config.yaml
n_layer: 14
d_model: 256
router_score: "softmax"
routed_scale: 1.0
balance_bias: true
init_std_router: 0.0379
n_kv_head: 2
qk_norm: false
init_std_o: 0.00742
beta2: 0.98
schedule: "wsd"
doc_mask: false
train_tokens: 711500000
dataset: "wikipedia_en"
Below are experts of layer 6 (counted from 0) of a mixture-of-experts language model. Rows are named router (the router's row for the expert) and show model dimensions 0-255. Each number is 500 + 40 x the weight over its row's rms, rounded and kept within 0 to 999. Numbers have three digits each.
After each expert's rows: "mostly gets" lists some tokens that are sent to it at least half of the time. This comes from a sample of Wikipedia text that the model never trained on.

# expert 0
router:512522550472605497563475507501536479531569550475486496507481476482494515457405489506527539504518538478569509476432486471490437478487536453522497610465426493415546444447559461472511478516550486563515540598523503473484478492544483500532496476533495500500559507541519475444467487403480453544538570538542520486473516544498545469502520504545576515503525428498549480440515449486512582436454460452459495454514504453534506534455555506507449476450487464591465522478530509481520451519480490472473528500572507537491549505498493566476541537449442468499557519450424492468526552503501506520530476536472516453603535405547489563505459537531568535431490551382528487515531542499510472529524487503494459389517516475472486507495557505509490428544521509531568539507450524505437492541510464
mostly gets: " %", "History", " Website", "present", "See", " Votes"

# expert 4
router:480545459536448507474482523572479523466507483507443465453551509424432524521489500568532519495514466544474471517448470413472480514441473488585482528490525467458500479499444591550504512438470473517457514532514514435425563515464548464418534503529524524529456506535509531491563444530474479523475501474482525487529458394457545472519471437498485475506488495463487574553530459481539550476469519500529396504523420493501506514505440512506526535514564564448511507485530475494523499522510534455520480544478516486439441444536495465442565473503508463555512550518589449564465467448555460449524569533534469472512442568407443535504552541378431464559502513465441553546477517433466560498545513448517462470477523511438479497522453499443478487495536550460472506480473582516511466545469492
mostly gets: " military", "The", " Navy", " 8,", " Battle", " The"

# expert 5
router:468453507527536500536536521521520458529429527535465558490460508494448493545554505476571447480517453512457445547599423557472472468471450590485536424477602452523513508535534464488497532509451466441538516506494520489547572410476578491486490485449505490525501501468495498585519521561548401512492490534511452524522558517510489552477473497465499584450493510544549435532532485497504439573509519511461545495529504515523482475543494505524513459555407510479558474474485493533529549581488494563490487468424438502571564507504463462507518550518517502496487537560480524535555513560549585478541532474474483562522544466543468495523505534510534459572524444507507459445520437516528505485531497446553476594512469482482561458444558546491481479536460497451507496454512433494580446419489535
mostly gets: " out", " Matt", " Mad", " back", " Up", " Shin"

# expert 3
router:470476552504530473483472453512449483495463430485534506483493480548538531514588486475479514512529508494513468503575441532482497592503478502423513513489482531563444517526494438443512515496511508474452509512492522504441457491483447516532507478524444507441487458457432562520501563461494525383514399459623570461483479539485536495462485588583458439422490555495460480476499549482448454474526470492473549555479460486551506493465462459517562529467555503515483489486535478479471511426527531487517521464565540552485481532419544484489476485495526567545546421537531502466468526491483422490477450459444525502429415564486606464526420502550503534484473559506502456518487511477501510448521461560459471521496491515549403506503508580537479520553478556428513545475484477451485549488470464
mostly gets: "idae", " Genus", "Species", " Synonyms", " Clade", "Scientific"

# expert 7
router:540511494486450513496556469507420479442492479558476498503541437499551474524453586525429427486472538558507517498485557479509561447478486432482469483533479507506568433503507509502588523422457500450482428478492450566478428556455447505475477553550502534526504472421504475460441495509529544517445501454479504518508481520539425552534511509490485549527547563430429503566506545577563495451462480488522453470526511486500534461523595519512486563475543471555501497504555460488486458523485509440531424465535488568509453505542542523543479496546477460519482534537591473518488516542473463486464539555518449491515480521465525482481523494497520489505487501594431519480448497577456442532503529509410478553526511592453492493490465501413544506517539528477419445548469529497474515567441585
mostly gets: " building", " built", " located", " designed", " opened", " may"

# expert 1
router:536527438531448460451482531488531538507586495505552437475498546552542519503485477461542490524523476473529510434476512549502545567553511546522503502521482467538492482527441515476470464578565511542510456421547497525583477572512506543560487485417498485510515556522499521551490449561450557530575554523439559514483490495463462440494542450465412474566526511504489562516534522485464471466523495567486492432483494512489479532457414500520408480508494477414439581545446493544505558479503478508451555571461528425464476527545469476575458544534510540535533399475508513473488517494484494554511506409555508530495550548482466496501554441437452548486494491468581519409458512495500467496445493480545499484461536464550522487471449450517493485511501386525445517455483482486450521492530514
mostly gets: " MF", " (0)", " DF", "incumbent", " Apps", " Cup"

# expert 6
router:459437477537449561477484485435544512506496504486540513532530529525478496463512490504435488466476480457550591532434577513501494474519582440553487524541507604472455543527506497555480480552483497546523520453414470509553566496561514490529523491541481456555450529492526461482535494497475518511436484534442456490549467453492521512474550519510491517552434430538523525430491471457477506477520576545581528519443465506455500424513524450554499471521496517431485502509503496442447465418420512484460561533434495492465515509464493495495526496550533507470512526442457516454485392479450480520458451505484503539476549454597466530420475482494500436508537459546543511498515511500479470550504544488555579494465491519529601492558416450466499525404494477559516415565547463499477563477478475
mostly gets: " director", " Minister", " president", " politician", " President", ".\""

# expert 2
router:537551448491496507521512526454530572517452533433523499527518510511551503466477507515484581529458512459445490458456535532578479475535493506445494500502510442500517560474500586545521500475452561475468539494478499535500457497477444499512503529530530515459459443567508480423503520466480516529525560464481431531438557492605456526537484467424581463499474485514499454512452561495529514577508478504499489600485592550454531538508572534405533518528505510496577454499446553533532486602565477495558468481471481444523509490514498529506445416490528485445415518506489503526503524491500554511539509572530573436486509468478488459510543474543508537451574481549451480564496501447496537479439519571491583508510462427487445510561585494540524567494529481554470480529535538564530462490545507
mostly gets: " York", " London", " California", " Boston", " England", " Washington"